From a checkpoint of a small mixture-of-experts model trained on Wikipedia: 12 layers, 8454 steps.
Below are experts of layer 4 (counted from 0) of a mixture-of-experts language model. Rows are named router (the router's row for the expert), gate (a neuron's input weights, with its number), up (a neuron's input weights, with its number), down (a neuron's output weights, with its number) and show model dimensions 0-127. Each number is 128 + 32 x the weight over its row's rms, rounded and kept within 0 to 255.
After each expert's rows: "mostly gets" lists some tokens that are sent to it at least half of the time; "comes before" lists some tokens at least twice as common just after its tokens as in all text. This comes from a sample of Wikipedia text that the model never trained on. Tokens count by the router's weight.

# expert 9
router [126 121 162 121  88 103 105 127 132 166 118 100 126  95 127 139 141 173 123 120  61 125 152 127 204 139  94  89 153 121 122 170 132 103 132 143 117 133  61  87 118 152 123  94 103 109 147 176 124 154 137 171 151  87 209 186 114 101 130 148 142 106 105 112 122 132 145 130 170 136 171 127 167  88 164 191 205 109 148 148 161 129 128  51 105 131 138 122 129 137 127 128 108 123 128 128 149 101  83 150 154 174 114 166 110 220 152  99 138 178 102 134 153 127 149 111 109 170 137 182 102 129 127 175 147 147 112 164]
gate0 [108  77 132 145 112 112 137 113  87 142 119 116 129  95 108 167 143 124 144 107  90 133  64 116 138  78 115 124 152 202 182 161  95 114  90 123 135 167 106 162 164 164 120 146 156  93 123 137 132  68  83 104 121 133 129 132 129 130  82 143  99  96 117 193 136 118 186 143 118 155 166 124 120 140 164 186 174 121 101 141 134 143 104 127 145 154  99  73 109 114  66 125 164 132 156 111 147 159 152 172 141 111 108 110  95 207 197 132 137 143  80 157 100 177 160 112 123 101 147 108 171 106 155 157 123 127 169 130]
up0 [119 169 164  92 108 182 121 128 170 134 193 122 134 195 135 156 112 163 146 146 186 127 145 117  94 124  67 100 125  77  92 195  72 164 146 110 118 142 187 135 127 111 127 122 113 152 135 128 145 104 129 135 179 105 145 153 176 134 131 132 167  81 172 152 120 100 135 155 157 158 154 107 103 157  76 128  79 111 170 120 140 127  87 100 189 146  94 106 149 155 138 134  90  74  93 125 185 110  86  98  93 113 133 133 131 144 110 152 149  99 155 123 169 116 172 118 127 124 121 126 134 174 121 118 115 143 127  65]
down0 [167 102 144 127 126 173 169  89 143 142 108  94 123 146 197 107  97 131 139  78 149 128 192 102  66 111 129  71  83  95  73 114  76 118  63 140 146 113 107 176  58 105  95 142 116 127 100 185  82 131 121  82  81 162 119 125 172 149 160 166 149 129 128  99  69 148  82 116 113 160 180 174 130 113 180 110 138 128 141  92 171 148 193  65 113 102 139 174 132 100 133 118 109 149 119 121 156  84  94 175 127 124 174 111 106 163  72 106 126 143 137 144 137  99  80 139 121 131  53 155 116 156 138 107  59  78 134 133]
gate1 [193 156 144 182 152 123 148  70 108 122 119 162  57 144 136  71 125 123 116 103 114 142  78 104 163 151  95  92  93 115 107 171 101 105 135  98  93 122 156 152 101  59 108 135 203 164 119 168 153  98  98  73 148 129 183  85  87 177  97 187 145 138 148 139 100 131  47  81 171 140 127 158 141 130 135 113 120 167 101 137 149 101 107 172  75 100 118 119  95  88 120 172  98 115 141  82 132 141 134 140 120  63  97 149  99 100 120 116 145 136 178  90 119 125 127 144 145 149 152  72 118 135 113  86 192 127 126  84]
up1 [169 140  95 147 101 139 175  77  57 162 112  59 185 157 190  90 156 174 196 176 115 129  98  42 152  91 167 135 135 140 147 115  47 143  71 125 150 106 140 138  50 129 118  94 125 150 171 153 123  97 163 112 122 190 119  39  65 128 144 150 146  56 158 139 119  62 179 140 114 130 219 158 132  46 109 132 142 134 158 112 136 112 100 105 104 175 176 132 145 105 107 146 103 125 136 166 164  97 177 165  92  85 130 129 139 130 146  95 134 152 173 143 105 112 134 104 137 154 165 162  93 100 116 167 156 143 159 125]
down1 [108 139 107 116  85 148 115 126 118 114 137 100 109 123 153  57 157 134 151 111 104  88  73 121  64 150  81 145 150 181 172 151 116 175  75 113 115 106 138 136 187 158 100  84 135 121 105  86 129 155 122 109  96 149 138 117 162 158  93 131 105 132 136  79 163 129 134  50  54 171 102  51 108 108 142 124 132 148 163 113 171 124 154  85 138 123 110 117 191 193  89 128 133  89 121 152 128 126 163 140 136 115 189 134 107 175 143 157 118 106 187 141 171 105 205 147 122 116 117 100 136 147 127 154 116 135 146 145]
mostly gets: " for", " including", " after", " against", " during", " about"
comes before: " the", " a", " his", " to", " their", " her"

# expert 15
router [ 81 101 176 192 131 110 155 128  82 175 150 124  59  89 106 158 115 118 100 175 138 104 136 135 143 108 136 105 183 158 136 193 170  91 122 168 113 125 144 148 135 133 200  66  80 124 165 174 157  74 132 164 140  90 154 162 163 151 105  67 128  85  79 149 144 145  98 138 142 116 157 187 132  69 181 160 165 167  65 133  50  62 107 111 127 161 138 113 148 130 124 138 168 138 162 139 104  94  87 128 115 155 129 148 108 170 140 168 131 160 161  94 113 135 135 130 123  96 146 209 125  92  89 115 142  82 158  89]
gate0 [171 141 158  89 182 104 185 192 118 132 133  98 144 124  84  84 124  86  68 166  99 141  73 162 135 146 127 113 122  75 164 150 135 124 114 155  95  96 101 179 105 115 118 119 127 130 100  80 140 165  87 228 171 171 102 117  70 131 138 168 131  77 191 149 127 122  90 124 153 149  67 105 136 148 117  95 125 150 132  99 172  98 127 139 139 101 171 144 127 148 123  97  92  92 119 108 102 115 103  89 145 128 201 145 101 184 130  80 167 134 108 141 138 150 156 121 130 141 153 115 110  90 133 139 123 127  95 127]
up0 [147 171 108  74 105 124 162 147 132  77 160 117 118  64 187 137  53 137 117 119 129 138 169 105 155 115 173 108 175 162  85 135 154 104 154  99 128 125 174 106 176  90 146 170 146 131 182 111 107 163  66 137 141 107 104 154  51 166 106  69 167 116 172  82  77 108 116 134 114 144 154 132 162 118 123  74 215 145  57 162 153 151 197  91 130 118  92  95  92 126 104 152 138 103 147 112 133 108 110 174  62  79 160 164 153 104 115  76 124 170 117 167 135 142 205 142 138 143 121 146 148 111 151 147 125 128 135 121]
down0 [105 121 101 160  80 110 116  96 118 149  89 101 139 172 150 112 136 170 109 129 156 112  94 150  92 130 129 145 121 118 131 145 104 150 127 152 108 122 133 115 141 160 121 175 123 134 171  66 163  89 173 158 105 146 122 160 184  87  86 210  76 109 165 150 133 108 142 140 122 162 166 138 163 116 154 186 120 131 104  77  93 104 142 142 105 151 115 133  89 155 155 155 150 126 107 133 167  81 128  98  72  73 160  95 131 115 161 125 136 139 140  87 116 126 118 175 186 106 176 165 158 127 142  57 134  51 180  98]
gate1 [ 97 109  79 159 120 101 154 100 190 144 115 117  95  54  96 196 150 152 151  61 137 134  56 141  98  44 207 159 105 148 117  60 159 157 147 130 158 107 147 162 135 131 134 125  81  90 119 135 103 113  99  49 123 154 115 164  74 110  66 161 119  72 170 168 144 123 174  62 102 105 132 138 145 148  97 121 137 127 105 180 191 182 140  98 119 119 134 144 125 154  59 119 168  91  87 140 121 123 129 111 122 120 120  59 191 179 137 154 154 206 119 109 145 163 110 142 100 144 121 107  91 114 126 168  92 141 127 127]
up1 [162 135 166 136 127 149 162 162 109  94 120  90 127 108 140 116 138 150 112 167 122  96 137 183  86 211 135 174  90 102 143 131  89 121 116 116 114  75 147 147 109  81 164 124 159  77  57 142 149  89 158 155 125  93 166 117  67 108 121 143 155  92  90 139 109 193 142 152 112 133 161 129 134 144  97 143 189 177 134 166 136 202 118 125 134 133 123 152  86 103 152 147 141  81 172 159 124 108 165 134 171 137 124 139 155 114 152 110 157 126 160 112 138 165  97 126 141  94 108 115  52 120 126 145 106 123 125 168]
down1 [111 173  45 142 141 174  93 104 180 152 131 163  83  76 130 117 170 115 149 145 140 177 133 113 103  72 180 114 109 176 113 118 107 192 129 100 100 145 155 118  66 178 106  90  73  83 125 129  59 145 164 126 134 103 149 134  93 120 139 169 149 119 177 154  83 113  95  41 158  95  98 141  95 175 146 111  85 120 128 175 166 121 107 125 127 121 124 173 147 134 156 113 128 114 186 135 173 126 111 115 127 111 122  44 139 124 129 144  48 119 109 114  98 108  97 127 114 138 113 107  95 111 152  98  95  97  94  95]
mostly gets: " August", " May", " June", " July", " September", " January"
comes before: " ", "201", "200", "202", "199", "198"

# expert 14
router [129 142 148 122 112 105 112 131 116 108 119 160 138 164 192 146 155 109 130 124 149 133  13 119 140 122  87 138 116  58 140  88 130 107  96 109 176 130 117  85 164  76 101 185 144  78 146 121 130 136 144 161  99 185  74  93  80 105 152 115 103  86 144 119 152  84 135 121 119 108 152 142  95 135 172 109  80 150 130 162 162  84 162 198 154 105  80 108 112  93 178 140 166 137 156 152 106 143 108 193 130 130 178 135 102  72 157 141 171  54 125 110 146 102 104  97 138 112 134  89 149 188 148 117 125 139 188 122]
gate0 [137 119 176 134  91 133 192 186  74  93 125 169 133 147  98 175 162  62  83 169  88 138 171 159 178 118  72 139  88 147  56 136 139 173 120 110 120  79 126 159 148 138 106 119  83  71 128 130 123 120 123 135 114 176 115 140  97 149  85 126  93  98 130 129 165  86 165 129  89 102 181 162 165 169 158 162 105 183 131 143  60  98  99 119  92  86 103 175 134  72 154 135 157 120 156  95  96 161 161  70 143 153 122 154 104 109 155 111 103 137 130 148 117  80 147 126 136 139  99 145 153  49 135 120  95 176  91 103]
up0 [125 134 120 156 115 147 116 185 148 118 107 138 167 143 168 149 163 125  65  85 168 148  94 127 104 166 107 136 100  81 106  90 151 159 110 143 106 136 117 166 104 131 126 124 170 159 195 128 124 134  89  55 147  88 114  88 190 108 135 113 157 103 130 115 168 116 146 108  63 160 139 148 139 165 163 146 124 147 165 144 152 156 107  91 133 114  91 179  98  96  90 114 130 129  82 168 100 144  96 115 112 125  95 126 172 164 126  52 140  66 139 125 165 109 218 136  63 114 151 138 110  73  72 134 191  84 173 129]
down0 [179 121 108 135 190 134 125 183  94 127 105 116 125  45 139 144 111 130 122 160  99  70 190  92 115 144 102 166 141 130 190 185 143 169 172 114 120  83  82 192 204 165 123 147 111 140  87 115 132  83 129  81 138 209 146 143 124 119 164 138 137 119 179 160 145  92  93 147 109 113  84 152 157  95 150 182 111 151 155 119 130 149 178  69 143 162 137 125  92  69 130 178  98 135  84 128  92 102 113 141  84 112  90 190 129 192  62 109  82 116 103 185 153 112 179  97 127  41  83 113 138  97 108 187  97  79  83 156]
gate1 [149  28  73  93  87  93 133 108  89 184 126 131 125 103 144 152  67 122  83 113 205 158 133 101  97 167 139 130 130 162 157 128  83 109 148 132  96 136 166  96 172 131 145 157 121 115 155  68 151 101 138 156 125 165 163 144 117 145 145 150 126 116 144  92 143 161 129 154  98 107  61 114 143 138 133 164  93  87 145 171 209  94  85  76 149 132 120 143 141 122 160 170  96 202 168  85 120 144  80 148 130 145 161 130 145  82 133 125 163 181 187 157 137 149  68 188 124 160 199  94 100 147 158 145 106 149 188 131]
up1 [ 92 201 125 144  74 134 164 150 156 148  68 134  99 153 202 126 150 207 113 130 108 137 111 200  86 120  95 152 144 135 140  62 152 129 142 119 137 116 122 179  98 114 118 115  96 159 177 152  91  80 102 113 157 154 121 155 107 169  72 144 133 151 148 150 152 193 186 145 129 144 151 157 159 149 111  96 148 189  93  88 151 109 131 163 145 141  91  96 142  83  90 107 116 179 102 116 166 178 119 144 109  98  84  93 111 180  79 107 142 168 149 108 155 156 160  81 161 142 172 110  90 112 148 139 167 154  99 130]
down1 [149 137 206  72 142  85 126 144 102 163 195 202 156 110 131 107 101 117 135 129 129 152  93 155 155 163 141 207 130  90 118 208 121 166 134 150 130  72 115 143 102 125  97 150 136 188  81 102 166 157 109 133 194 140  98  97 100 140 129  94 165 128 116 170 101 173 105 158 117 109 195 128 141 120  82 118 131  91  53 136 171 127 157 124 168  64 133 140 149 145 132 129 145 139 135 155 105 155  88 163 105 152 101 116 105 110 154 165 100 151 125 129 141 101  94 102  95  97  98 171 103  81  96 159 138 110 141 120]
mostly gets: " one", "18", "17", "12", "22", "10"
comes before: " |", ".", ",", "–", ";", "%"

# expert 4
router [140 130  93 110  82  72 145  90 131  62 196  89 105 140 125  87 133 129 126 129 119 131 177  99 112 139  91 101 165 105 143 125 153 148 129 156 160  84 142 100 160 115 140 115  86  96 124 109 131 212  92  87  99  83  59 159 126 146 159 112 112 185 103 135 121 111 157 117  98  82  76 135 155 102 114  86 156  71 148 138 165 127  85 122  95 127  74 135 115 126 104 147 104 104 199 179 115  69 133 133 167 120 108  98 123 100 101 170 124 129  92 182 114 126 143 170  87  58 106 151 129 123 102 115 146 181 175 160]
gate0 [133 170 148 132 145 109 148 111 110 111 154  82 136 110 122 150  98 141 110 110 120 169 114  93 133 149 163 114 108 117 144 164 216  95  92 131 107 117 180 180 114 113 120 156 103 121 162 111 149  66 123  80 113 171  90 159 143 124 143 214 157 122  86 157  98 142 116 137 221 132 114 207  88 121 135 110 115 118  98 110  96 101 106 148 122 167  86 143  91 131 143 123  92 116 137 105 139 135  77  79 119 136 140 192 178 155 100 136 187 144 111 140 129 113  97 185  95 151 130 126  28 115  96 130 160 128 157 110]
up0 [ 71  83  93  94 189 130 148  88 174 125 139 140 135 176 134 115 115  82 160 107 130 125 111 152 160 164 167  60 121 156 101  99 140 154 101 141 159 161 113  83  70 121 141 103 117  41  68 111 150 144 123 168 126 122 132 114 133 104  71 152 155 152 133 107  78 137  46 152 144 121 137  83 106 166 140  90 215 109 119  69  94  69 121 108 112 147 140  90 122 107 179 160 135 153  90 193 109 133  65  36 157 204 149 111 110  92 117 127 136 182 141 120 187 153  73  95 151 123 117 154 132 105 146  94 117 108  99 113]
down0 [109  90  99 117 123 151 100 129 146 142 149 151 136 156 150 138  92 126 111 154  98 112 126 108  99 108 133 190 128 106 105 114 133 139  81 124 129 135 116 107 141  97 141 130 157  96 141 105 102 204 167 149  58 142 151 178 118 151 115 146 130 142 126 140 124 134 182 146 137 121 185  94 143 155 158 171 115 116 136 130 108 147 162 142  96 140 133 101 150 137 133 132 125 186 187 172 107  97 155 104 137 142 172 136 192 129 150 125  83 189 117  89 132 126 105 126 146 160 156 122 104 151  97  84 125 130 179 104]
gate1 [176 150 144 137 200 126 119  65 144 145 131 140 103 115 168  54 135  76 141  88 106 117 168 129  81 122 124  89 135  81 129 112  75 127  80 108 132 122 114 121 175 164 190  66 106 101 131 168 128 165 126 137 127 189 101 119 172 128  92 192 137 105 107  84 109 138  99  74 116 118 141  80 104 117 150  93  90  72 124 101 127 141 113 100 165 153 118  92 180 175 137 112 156  87  60 175 108  66  97 129 122 142 138 148  55 118  58  62 114 116  96 123 187 136 135 145 141  80  83 162  96  86 113 129 147 163 101 103]
up1 [106 127 166 158 123 111 105  79  71 122 169 129 129 150  97 132 126 128 196 148 120 100  93 120 125 133 112 145  53  86 171 144 121 155 150 124 118 142 184  34  97 123 138 108  86  66 124 122 158 153 142 108  82 103 124 147  77 100 151 184 137 114 110 131 103 198 129 150 162 126  86 115 105 178 156 130  96  77 169  92  75 117 132 167 179 111 158 140  92  92 123 130 181 113 175 128  94 123 110 144  90 153 104 120  86 106 113 154 154  78 100 115 142  39 139 146  96 144 120 147 130 131  91 168 104 198 120  98]
down1 [186 149 175 145 102 123 145 109 172  85 121 137 135  90 137 135 135 174 154 184 150  76 151 116 102 160 145 133  99  96 111 124 157  97 130  74 142 130 178  71 181 145 150 153 119 132 111 145 190 111 147 137  68 105 114 144 149 149 121 129 159  81 119 154 106 121 144 148 160 121 164 140 110 143 103 141 114 159 136 180  60  76 172 153 119 139 155 122 110  99  96 156  62 191  57  79 105 112 126 146  77  93 124 102 158 157  72 127 117 133 125 105 153 117  84 124 112 111 111 129  98 143 120 142 152 104 124 119]
mostly gets: "=", "°W", "°E", "idae", "°N", " →"
comes before: " ", "\n", " a", "\n\n", " —", " list"

# expert 10
router [129 155  99 146 126 115 144 134 134 103  85 182 195  78  79  93  92 148 144 165 127 162 183  96  89 181 176 110 101 133 152 106 123 170 115  71 110 123 102 143 138 175 153 198 110 128 144 106 126 173 118  62 148 123 189 170 151 132 128 144 141  59 126 134 148 120 124 119 147 103  92  87 150 106 173 181  63 131  72  99 118 165 186 144 117 163 173  93  83 211 125  99 119 138  97 122 111 123 151 144 102 119 117  90 161  96  94  94 113 117 102 152 123  95  84 172 146 131 135  88 159  99 126 125 117  83 122 201]
gate0 [ 91  99  59 161 114 141  95 188 147 138 162 139 120 143 184 126 149  71 114 176 159 139 123 168 105 137 116  78 158 120 107 143 164 104 123 172 131 157 183 154 134 139  76 157 136  79 121 157 164 172 121  91 162 135  67 121 109 159  80 136  77 144 126 113 110 214 187 109 101 142 141 114  83 114 117 111  74  97 123 163 109 154 166 105 114  93 125  93  87 140 141 155 156 102 131 123 157 150 156 119 127  92 147 140 131 165 115 134 166 122  72 108 126 132 164  77 127 135 138  66  95 148 178 132 148 120 149 185]
up0 [107 177 150  70 123 118  88  81 100 108 110 133  68 154 140 170 147 219 155 157 124 156 119 142 125 155  88 130 112 193  95 141 136 117 135 179 125 151 103 139 122 141 129  94 101 202 106 100 170 138 152  57  99 141 137 205 171 155 137 115 116 172  94 160 109 151 134  69 145 105 128 165 185  62 109  97 116  73 109 120 172  82  91 154 192 134 137 131 116  89 156 137  93 139 122 171 134  89 129 100 116 160 124 136 117 156 145 142 138 153 162 124 145 118 132 154 143 158 195 182  69  56  98 121 119 153 134 136]
down0 [111  89 164 108 102  48 162 169  73 102 144 174 138 115 146 198 114 163  97 146 168 124  98 179 114 140  71 140  87  99 117 128 149 195 195 126 136 108 101 102 136  90  94 162 108 153 176  98 159 125 104 124 173 112 115 146 134 112 154 114 145 153 134 170  89  97 156  98 173 206 103 153 198 157 119 133 175 158  81  75 169 109 148 152 170  87  57  94 203 132 122  83 134 129 199 117 104 137 106 107 158  64 123 122 126 185  44 154  85  97  79 147 119  93 151 127 127 129 133  91 164  98 145  98 163 136 113 118]
gate1 [ 99 119 132 151 105  66 137 169 131  98 187  91 167 123 187 182 228  81  68 160 127  71  92 149 186 120 164 165 177 184 116 139 170 188 116 140 181 117 100  72 116 104  89 144 186 151 117  76 117 131 123 136 115 120 145 173 170 125 195  97  97 146 158 168  97 146 145 147 149 122 180 156 160 153  52 148 134 104 208 144  98 177 109  85 124 110 107 156 158  97  91  94 211 142 148  68 125 117 126 103 102 129 142 107 142 142  60 137  63 122 130 126 147  89 134 133 135 145 131 155 139  82 123 120 149 124 172 171]
up1 [131  83  88 143 159 106 117 135 176 113  96 152 136 114 132 169 149 135 195 100 117  80 127 105  93 113 127 169 136 178 124  69 156 160 112  99 128 128 141 169 124 143 105  85 165 155 146 151 166 164 150  97 107 145 231 123 152 196 116 142 167  62 117 160 112 113 148 169 154  73 156 148 108 160  94 134  98 176  90 107 131  78  73 123 122 119 108 104 175 114 171 160 148 163 103 100 166 116 140  96 154 135 112 187 117 128 140  76  48 116 151 123 135 146  64 172 107 194 175 127  99 120 174  97  87 116 150 189]
down1 [ 95 108  92 157 144 136  79 114 169 144 127 129 168 128 141 147 163 143 120  78 189 134 181 136 129 100 195  41  60 189 109 101 159  62 155 111 112 115 128  62 112 108  94 145  81 131 149 153  74 137 177  78 124  78 105 154  66 105 159 119  72 118 117 160 123  98 162 118 108  59 153 114 106 123 114 142 108 137 162 142 189 177 175 127 149 168 111 174 104 110 146 112  57  82 169 121 138  85 147 148 142 110 127 113 107 108  65 124 140 108 105 197 121 134 191  99 150 145  88 107 127 136 143  81  70 111 120 119]
mostly gets: " |\n", ".\n\n", "\n\n", "==", "===", ".\n"
comes before: "|", "-", "==", "The", "===", "In"

# expert 5
router [104 175 160 126  93 142 151 122 139 156  67 150 135  85 118 130 140  72 142 143  44 140 160 158 123  80 116 152  91 141 125  96 106 124 119 110  94 122 142  95 135 107 162 125 120  60 163 138 119 161  92 127 106  91 113 102 120 128 117  93 122 149 129  87 132 121 113 111  63 145 127 117 139  82 137 109 153 162 132  89 102 152  99  98 111 134 182  97 147 147 102 101  99 131 113  96 140 190 123 121  72 135 123 135 137 111 103 128  75 116 109 164 200 107 121 108 131 139 104 128 134 106 135 161 122  74 160 184]
gate0 [132 112 124 114 133 120  96 166 118 114 163  81 106  96 166 103 127 154 172  92 136 107  74 130  91 133 132 133  98  99 143 204 122 169 167 116 146 138 119 105  69 105 133 121 108 166  97 130 157 157 109  49 104 145  87  90 165 126  99 124 162 137  81  89 165 176 147 149 110 160 155 104  96 133 118 126  82  98  97 137 125 117 161 148 146 108 139 112 171 142 150 115 121 215 177 120 176 191 198 134 123 139 119 152 174 142 124 100 119 103 137  71 120 170 189 151 100 136 123 110 147 126  95 137 133 136  84 118]
up0 [100  92 148 165  73 106 135 102 146 114 145 110 115 174 136 113 146 134  72 102 120 118  90 110  93 144  77 159 147  99 148 142 177 154  80 136 191 156 150  88 186 139 143 142 183 118 139 145 158 121  95 114  80 140 147 125 141 132  99 160  73 123 193 114 110 135 162  65 146  84 145 163 130 122 125 108  89  66 117 102 137 135 157 142 154 161 135  84  84 107 130 143 140 162 124 113 105 128 140 143 114 175 114 154 126 143  95 133 133 136  48 117 144 109 124 114  76 152 130 125 155  91 127  72 180  90 150 192]
down0 [ 92 154 151  84 136 141 203 141 174 126 255 149 121  97 113 173 108  98  93 133 126  93 104 114 152 148 175 116 165 125 140 137 144 108  94 131 114 144 108 173  85 159 135 128 130 147 123 117 105 126 131 110 108 153 117 136 161 112  66 106 123 112 120 147  85 112 163 103 137 129 121 109 110  79 133 182 152 133 115 131 141 122 133 136 125 130 128 151 124 102 101 124 164 147 165 105 108 143 111 111 177 128 101 172 189 206 129  85 151 171  99 168  99  93 160 147 126 124 115 214 146 154 130 158  93 154 194  95]
gate1 [135 162 143 157 143  96 119  97 211  99  98 111 152 114 115 151  89 125 137 131  80  63 185 109 152 145 115 161  83  80 139 120  94 131 125 164 149 133 184 117 141 177 121  80  84 131 131  97 144 155  60 161 150 117 132 116  73 175 179  95 152 163 144 108 141 182  32 121 119 188  97 112 149 118 154  99 137 144  88 134 139 177 137 182 173 116 113 166 100 139 134  88 103 122 104  52 132 108 163 150  99 192 101  59 157  83  77 158 106 109 116 136  65 111  70 122 103 106 100 172 144 139  75 123  94  78 127  75]
up1 [117 135 154 142 167 177 139 138 144 129 133 175 104 152 133 131  81  65 147 166 136 118 145 130 153 160 111 137 156  86 163 138 149 153  83 168 171  95 132 153  66 176 178 146 142 117 184 176 144  83 168 101 100 171  78 102 166 127 102 166 158 106 147 189 158 176  49 180 164 151 138 166 121  91  80 163 150 121  80 104 131 178 123 158  96 115 169 143 172 141 137  91 102 133 146 137 197  97 109 123  81 139  63 177 105 155 111 172 114 111 119 152 111 129 169 182  99 120 127 109  95 126 160 155 133  67 114 108]
down1 [105 123 115 147 121 157 148 153 161 131 109 108 164 135 118 129 143  86  80  95 101 119 144 185  72 149 122 133  92  95 187 103 106  77 177 120 118 154 133 100  99 167 146  89 113 165 111 114 110  98 146 166 128 126 134 112 176 105 116 136 126 152 106  82 135 129 166  98 129 105 115 114  77  98 109 146  93 148 136 173 160 179 129 124 127 103  63 163  58 148 102 148 187 123 135 100 129  99 163 102  89 151 112  29 119 111 118 147  99 109 110 155  82  74  48 102 140 131 149  80  71 166 164  77 116 131 153  94]
mostly gets: " that", " which", " It", " who", " they", " but"
comes before: " The", " the", " he", " He", " was", " In"

# expert 11
router [217  99 110  38  91  91 138 143 156 146 144 191 142 122 144 167 147 159 143 104 134 129 132 191 164 129  99 165 167 164 132 154 147 102 106 123 101 115 194 122  78 159 123 173 191 158 170 140  72 171 145 137 182 126 127 149 109 126 105 122 156 119 110 120 143 104 170  99 134 144 134  64 177 156 119 153 138 108 123 152 197 146 107 114 105 153 152  96 157 110 124 140 104 111 116 136 141 132 185 113  96 142 133 169  86 193 229 113 119 215 102 123  88 155  37 142 140 148 174  99 105 140 127 120 160 140 115  69]
gate0 [121 146 141  96 158 132 117 131 144 164 159  79 177 138 143 147 172  72 134 138 142 115 120  78 138 148 135 159 174  79 148 172 178 159 156 166 127 113 189 144 115 101 213 180 150  86  47 203 119 153  95 148 165 149 150 138 121  94 152 192 187 106 146 152 121 124 169 154 157 101  69 137 146 140 175 110 136 115  94  82 160  98 176  70 165 105 134 131 135 169  53 116  98 186 157  77 167  91 141 126  98 109 101 115 140 122 135 141 119 167 123 118 143  99 135 170 146 137 114 156 113 104 125  99  81  60 146 100]
up0 [129 143 142 119 137 187 157 123 107 156 223 173 172 105  95 122 152 131 126 145 177 100 140 145  71 173 117 139 110 173 143 142 144 119 134 134 157 138 110 136 138  68 174 137 163 126 160 119 175 128 121 122 113 154 107 159 156 132 177 122 102 158 152 130 179 131 137 160 130 149 158 163 122 137 101 122 198 115 118 107 128 115  73  92 127 107 164  98 217 108 125 151  97 189 109  89 142  56 145  82 168  83 112 103 117 117  90 109 158 145 165 129 143 106 130 107  30 158  76 127 157 115 107 108 183  70 127  98]
down0 [ 94 114  98 165 139  53 159 172 125 142 127 118  96 154 142 157 107 193 154 121 111 167 134 158 105  98 144 118  70 110  81  75 102  84 137 139 202 106 118 215 120  82 136 111 180 171 148 132 117 150 130 126  99 123 119 139 160 125 107 222 187 122  71  84 110 124 163 138 131 141 156 145 127 156 115 130 109 145 133  97 130 123 158 114 100 143 169  87 158 148  99  89 112 146  90  64 218 128 116 182 113 155 107  88  94 172 153 142 139 157 114 119 124 147 171  80  92 130 160 128 153 115 116 125 189 103 119 125]
gate1 [ 84 121 115 125 165 108 151  87  53 159  89 152 116 179 160 182 174 164 140 137 109  87 140 118 115 140 137 186 127 102 126 169 104 138 129 153 136 104 134 168  69 131 164  98 154  91 152 171 138 160 112 148 200 158 153 116  94 126  63 192 132 138 127 161 157 144 173 111 133 157  79  63  86 157 144 147 114 128 120  50 112 114 164  64 153 196 138  83 100 132 101  63 122 140 109 128 158 129  31 151 115 111 107 189 123 121 145  86 181 138 126 169  96 117 113 135  82 107 156 143 165  54  67 187 149 136 102 106]
up1 [174 131  94  85 122 211 159  80 215 140 129 105  75 133 130 204 167 155 125 107 142 110 117  94 173 158 135 161 153 133 160  88 165 163 166  75 172 166 117 136 121 105 126  93 188 155 107  82  89 142 167 148 139  80 146 138 108 102 129 125 133  75 126 100 180 189 116 105  80 131 103  97 137 118  96 117 163 209 117 119 127 165  89 175 180 162 118 123 107 104 106 115  56 136 164 147 141  90  80 108 156 124 136 110 115 111 118 115 124  90 197 184  71  95 154 119 108  96 134 145 110  43  75 137 110 160  96  98]
down1 [164 132 108 128 128  64  84  73 135 127 157  84 143 125 111 148 186 127 186 166  90 158 117 112 119 149  80 157 138 181 172 127 147 182 103 144 134 135 139 114  90  99 111  96 139 158 167  83 158 136 140  80  71  86 140  98  93 163 122 139 136 154 170 112 124 136 180  92 125 104  69  92  58  99 101 168 180 120 207 117  88  87 128 127 122 144 162 157 172 112  76 177 151 115 122 153 137 166 124 144 159 112 173 117 154 126 136 126 199  34 127 138 132 110 110  63 186 176 130 130 116 139 160 147 111 148 158 160]
mostly gets: " film", " built", " band", " used", " released", " company"
comes before: " of", " in", ",", " to", " by", " and"